config.yaml
hidden_size: 160
normalize_top_k: true
balance_bias: true
init_std_router: 0.0378
head_dim: 64
rope_fraction: 0.25
parallel_block: false
init: "uniform"
learning_rate: 0.00517
weight_decay: 0.11
train_tokens: 286700000
Below are experts of layer 10 (counted from 0) of a mixture-of-experts language model. Rows are named router (the router's row for the expert), gate (a neuron's input weights, with its number), up (a neuron's input weights, with its number) and show model dimensions 0-159. Each number is 128 + 32 x the weight over its row's rms, rounded and kept within 0 to 255.
After each expert's rows: "comes after" lists some tokens at least twice as common just before its tokens as in all text. This comes from a sample of Wikipedia text that the model never trained on. Tokens count by the router's weight.

# expert 0
router [149 148 121 171 116 144 121 154 208 154 141 147 167 170 105 106 110 165 107 151 161  89 159 123  81 131 100 150  94 120 141 130 183 115 155 121 152 117 128 134 143 180 143 126 154  95 103 110  56 162 140 130 121 196 183  99 120 117 120 112 105 154 127 101  80 157 182 163 162 131 155 131 201 108 146 131  94  88 109  81 145 145 115 127 129 141 150 150 126 110 152 143 138 131 181 107 113  98 116 123 197  70 125 114  88 126 103 116 188 128 148  86 111 175  70  94 163  56 178 219 157 126 122 124 130 139 104 156 119 143 144 144 138 112 165  42 144  80  94  99 114 138  97 162 163 125 111 119  94 105 131 181 168  82  92 141 106  93 149 212]
gate0 [122 162 182 135  91 155 137  93  78  89 153 137  68 157 101  97 104  74 122  95 116 113 167 129  93 156 133 117  48 103 124 128  99  92 167 138  67 145 106 137 174 102 117 125 100 133  75 112 151 173 101 150 110 132  88 109 146 143 108 143 117  67 127  96 107 105  98 146 208 135 108 172 101 119 142 146 148 170 113 140  80 132 191 150  81 131 131 125  78 104 142 146  65 141 104 155  83 160  61 176 147 176 114 157 169 147 148 129 114  91 133 165 120 135  86 140 143 145 118 118 124  39 126  94 149  78 132 114 124 136 162  85 134 128 106 124 147 122 122 105 155  23 124  96 149 129  98  88 135 139 188 132  58  78 152 103 156  85 107 118]
up0 [ 73 109  78  94 157 128 158  97  98  48 143 125 103 130 146 121 126  99 181 131 116 131 150 174 145 127 105 111  77 135 124 127  79 172 156 113 144 142 126 148 131  65 100 135 132 131 137 134 189 113 120 121 144  57  84  48 140 146  57 114 134 126 172  77 152 137 173 101 116 186 168 123 100 156  85 120 195 133 147 136 110 112 139 124 137  81 126 125 145 135  76 139 106 146 133 118 131 150 140 132  73 178 120 148 145 182 167 138 131 130 169 175 151 117 122 175 114 161 137  46 107 162 113 166  72 129 145 105 156  64 116 138  95 106 113 175  98 118 191 204 183  93 122 117  83 154 157 156 149 112 159 123 113  91 123  99 168 125 112  64]
comes after: " |", ":", ";", " (", "|", " /"

# expert 33
router [ 54 145 104 126 104  90 117  86 193  94  95 159 159 167 168 108 210 146 149 140 132  87 171 183 138 102 118 152 131 127 129 142 121 101 170 136 162 152 168 134 146 166 133 175 191 110 131  92  95 138  93  85  70  85 120 144 112 120 154 115 151 103 142 167 100 141 199 101 100 166 193 178 165 122 168 174  94 151 114 112 165 124 155 165 122  96  89 118 107  90 145 129 122 137 126 152 111 117 192 101  76  38 174  97  99  89 108 140 145 148 187 147 175 166 144 154 154 108 127 103 163 158 145 144 128 125  68 151 120 139  72 138 122 129 174 105 140 137 100 190 189 151 139 172 126 109 161 127 100 106 146  86 125 159 135 124 121 108 146 100]
gate0 [156 152  87 139 123 179  76 150  78 166 133  78 113 101 132 141  89 113 127 135 116 112  79 145 123 140 155  96 110  94  71 136 131  97 121 138 141 132 105 173 106 131 169  53 146 154 141 158 138 145 154 121 141 126  99 113 133 152  76 148 116 175  62 137  96 167 108 142 162  71 124  97 112 100 158 136 200 143 145 136 102 136 109 106 164  63 149  59 185 155 181  88 165 118 126 146 168 123  97 165 102 182 131 154 127  91 115  96 191 137 172 148  92 160 153  96  92  98 143 189 136 115 140 164 185 141 116 136 132 130 169 180 156 124  92  66 119 152 197 151 158 176 110 141 138 122 125 117 114 135  72 114 123 146 222 174 129 169 107 143]
up0 [112 147 106 141 145  83  74 120 103 116 170 111  77  92 146 119  83 155 147 124 148 149 126 115 160 115 145 104 127 137 109 153 105  81 129 175 120 205 159  65 114 144 124 174  70 167 104 118  87 113 163 166 147 139 170 170 168 165 180  55 174 161 130 122 127 178 116 103  89 113 123 130 193 104 126 130 101 186 139 139 124 176 108 123  96 128  91 106 111  84 131 161 149 112 113 129 142 106 226 104 151 107 152  94 179 179 119 150 104 131 134 124  94 156 205 112 145 105 113 102  98 163 143  62 235 149 136 152 103  90 116 112 116 112 102 175 105 194 139  86 102 151 111 161 152  87 157  87 126 139 122 133 146 119 124 146 132 148 165 107]
comes after: "\n", "==", ".", " =", "===", " =="

# expert 16
router [125 135 125 179 107 132 111 160 179 115 198 165 127 142 146 163  99 147 127 146 164 149  95 192  79 104 113 155 115 143 121 174 198 118 143 104 145 108 142 102 139 171 163 140  88 141 120  85 118 161 124 113 116 179 119 174 144 145 132 117  89 146 137 162  83 144 173 171 189 145 179 128 204  77  95 117 138 176 136 100 147 213 168 129 129 161 159 113 152  80 110 127 167 136 118 116 135 129 144 168 168  55 111 132  89 104 152 134 114 167  90  95 109 167 107  83 113  73 111 154 153 118 159 109 130 152  85 137  66 155 127 105 176 187 180  86 156 127 160 109 144 146 176 140 187 188 183 144 117 129 150 114 132 112 112 166 101  86 158 159]
gate0 [149 117 127 166 127 147 137 126 138 144 113 152 183  92 156 140 181 123 138 114 142  90 183 126 140  93 142  78 156  58 215 184 154 169 165 126 106 124 153 121 125 125 145 134 148 159 168  85 115 100 133 128 147 105 202 152  75  98 162 134  93 132 113 100 151 106 138  98 114  96 162 154 132 179 128 103 123 180 140 122 157 160 150  96 170 155 102 101 126 122 135  93  71 119 118 129 150 135  29 122 184 204 127 103 119  75 127 102 125 124 149 113  92 227 102 155 163 153 142 142 131  85 126  91 144  88  96 162 109  65 174 122 157 165 140 143 133 138 114 103  66 127 146  90 101 134 191 135 139  88 131 165  93  92 143 167 164  97  84 106]
up0 [152 161 158 148 129 114 132 161  86 169  96 119 169 133  96 173 157 164  72 105 153 118  87 172  90 165 162 143 114 177 142 153 165 139 188  84 128 109 167 139 128 125 166  92  90 143 108 127  92 129 109 151 118  87  95 129 116 123 163 139 119 158 114 207 134 117 133 131 228 134  99 137  66 141 109 126 123 123  57 175 151 156 146 103 135 151 131 157 104  70 118 144 122  98  77  78  99 104 226 179 178  86 150 152  75 151 168  78 146 118 122  77 185 161 135 166 142  79  98 152 157 124  70 150 106 143 197 109 121 133 146 156 127 110 142 124 156 111 131 127 105  99 144 150 218 146 143 147 142 134 139 170 129 157 116 128 128 154 115 127]
comes after: " |", " (", ":", ";", "|", " $"

# expert 45
router [ 66 152 125 136  88  75 166  75 144 125  87 155 148 167 154 115 177 127 169 131 122 102 141 168 131 132 119 149 110 114 145 151 119  89 172 143 158 141 140 112 177 166 163 157 165 106 178  97 104 139 105 108  65  86 145 145 101 135 156 149 171  99 157 166  86 153 203 120  94 160 164 194 157 123 180 155  91 134 131  98 166 144 162 155  83  93  90 181  85  83 153 147 121 157 135 173 120 122 208  77  70  37 133  76  96 122 113 102 132 163 145 156 167 154 130 106 157  96 159  88 187 149 164 105 104 141  82 144  87 135 113 146  93 135 151 103 113 103 107 152 157 187 124 128 122 111 134 144 142  92 161  81 124 160 106 134 121 106 151  91]
gate0 [117 115 148 100 137 174 136 181 132 182 145  70 102 158 156 169 122 102  81  89 182 144 148 129  71 107 152 130 116 129 147 114 181  86 160 151 121 147 145  87 165 100 159 158  83 203 142  93 120 134 124 142 158 129 132 164  89 125 102 106 154 100 100 165 114 133  72 109 132  91 114 143 162 147 146  75 190 170 138 179 131 156 145 111 100 101 100  73 142 174 134  98 108 131 137 103 100 146 127 112  67 150 171 150  95 176 109 139 118 100 134 151 103  75 136 165 105 156  37 143 157 150 139 167 114 146  44 109  95  79 189 122 151 132 116 128 130  90 162 105 137 120 141 173  59  87 109 124 146 173 168 150  71  91 102 116  86 108 133 178]
up0 [ 94 169 128 139 130 101  91 156 122 203  83  92 124 199 175 128 127  81 165 166 108 119 148 164 214  90 100 112 124 171 115 122 112 152 150 175 171 135 126 100 124  64 109 169 108  74 134 139 181 121 135  89  79 137 158 144 160 129 137 107 122 178 117  96 161 101 135 130 128 137 115 112 126 110  53 180 159 174 102 144  90  89  98 115 141  80 117 132 104 139  97 138 114 129 152 110 102 115 107  77  85 148  87 113 143 138 112 111 135 103 135 161 132 170 104 170 114 150 153 141 118 109  96  98 115 146  63 153 102 195 118 129 187 128 157 127 183 122  99 106 194  86 156 210 179 136 121 106 120  36  87 107 141 143  82 132  98 139 127 124]
comes after: " |", "|", " (", "–", ";", "18"

# expert 9
router [ 96 118 151  88 104 130 106 133 172 144 124 172  86 148  96 159 141 128 135 121 163 164 184 143 100  88 101 178 124  75 122 142 141 133 176 121 172 144 133 106 107  90  80  39 134 114 135  87  75 104 116 121 130  80 152 112  83  79 124 147 167 120 111 196 105 133 184 103 128 151 148 158  76  90 186  87 112 140 167 129 100 116 172 165 149 125 111 110  61 102  94 122 115 125 129 140 138 133 103 108  91 162 162  88  86 135 155 140 131 143  91 181 156 146 175 150 133  97 194 168 180 112  64 149 166 158 192 171  88 158 126  51 115 111 123  88 116 143 124 131 143 105 137 126 190  93 107  92  95 185 123 111 116 173 156 165 154 146 165 136]
gate0 [184 140 133 157 161 141 125 128 135 177 121  98 112 125 119 114  95 102 114 122 171  82  84 133 166 158 105 169 153 122 181 114 144 184  70 135 113  83 150 135 167 180 102 172 153  98 134 118 159 148 147 114 164 198  87 114 148 160 139  77 149  78 143 118 138  98 115 149 107 133 122 158  42 119 154 114  96 154 165 124  55 147 118  81 155 154 130 161 109 168 152 152 153 151 131  80 149 144 117 118 151 115  86 114 152 123 190 180 135 156 129 136 138  85 102 108 141 198  84 124 143  99  72  91 153  91 136 114 128  96 122 165 117 208  92 152 104 110 115 164 164  53 126 126 185 114 106 110 194 107 113  67 154 142 134  79  93 115 118 189]
up0 [104 153 125  99  95 104 162 135 139 103 107 141 127 162  93 158 134 148 119 213 193 113 110  98 103  69 145 105 120  88  67 151 180  87 140 129 172 104 149 130  96 153  66 118 123 173 102  95 115 171 109 138 145 206 160 131  83 113 170 138 102 167 122 142 124 124 150 128 202  87 143 138 111 106 145  70 121 139 123 114 132 154 161 211 168 137 117 105 128 135 105 105  87 128 105 124  65 133 147 167 105 150 123 122 144 108 113 159 166 137 148 153 214 143 143 175  90 137  81 137 181  88 113  82 142 109 127 180 132 157 124 131 171 123 107 136  94 156 181  91  99  77 143 184  89 148  85 117 172 178 114 115 155 102 148 133 182  91 179 151]
comes after: ".", " |", "–", "′", "9", "5"

# expert 95
router [ 70 131 117 143  93  87 147 100 180  84 147 166 148 142 149  90 204 169 138 120 189 152 150  77 174  95 129 127  99 112 136 120 121  77 196 162 166 154 188 110 115 134 114 137 123  93 119  96 113 153 151 112 115  89 146 143  97 117 175  88 191 160 100 144 100  92 179 120 105 148 162 173 118 103 133 173  86 126 152 110 124 124 140 155 118  99 111 147 103 102  71 132 105 144 123 159  74 101 168 136  76  99 124 110 140  84  97 152 122 150 118 183 159 135 139 109 160 192 133  82 186 168 123  73 119 119  94 177 173 112  93 113 126 142 135  43 157  93 111 157 145 180 157 161 145  89 109 132 130 150 138 118 105 179  97 155 107  81 201 107]
gate0 [150  52 129  67 142 159 123 151 147  92 163  70  48 154 161 148 111 131 109 142 139 125 100  82  93 116 129  58  65 116 107  76 135  61 125 120 174 176  90 116 119 172  77 138  66  92 122 110 111 184 155 131 138 122 142  83 139 140 148 106 111 137 183 164 101 115  89 145 139  88 113 105 180 136 152 104 130 150 102 100  94 141 135 126 166  94 115 103 124 133 116  88  88 121 132  50 152 148  96 151 154 125 136 116 195 126 131 192 159  81 117 141 119 119 129 144 108 110  81 152  69 141 171  88  94 149 159 128 131 151 152 153 167 115  84 149 160 151  65 148 171 103 108 102 144 100 118 147 134 163 114  81 157  90  85 114 122 170 194 162]
up0 [142 165 131 120 141 123 168 117 190  96 123 120 179 122 120 117 145 179 140 129 108  83 105 114 146 190 121 161 194 120 109 143 181 182 118 170 125 111 142 148 125  56 100 147 143 163 123 142  61 141 108 168 173 130 131 112 121 158 157 162 117 161 112 106 110 111 150 149 101 147 144 166  41 142 141 131 108 110 145 100 146 136 136  96 203 115 147 170  87 109  66 136 119  83 143 129 144 129 108 118 163 142 123 147  27  94 197 151 100  92  99 160 204 163 115 128 159 124 171 112 166 152 114 111  78 104 105 116 150 161 138 183 106 121 121 125 122  98  63 140 183 152 144 158  94 136 108 183 153 140  95 165 137  77 129 173 118  53 104 128]
comes after: " |", ".", "–", " (", ",", ";"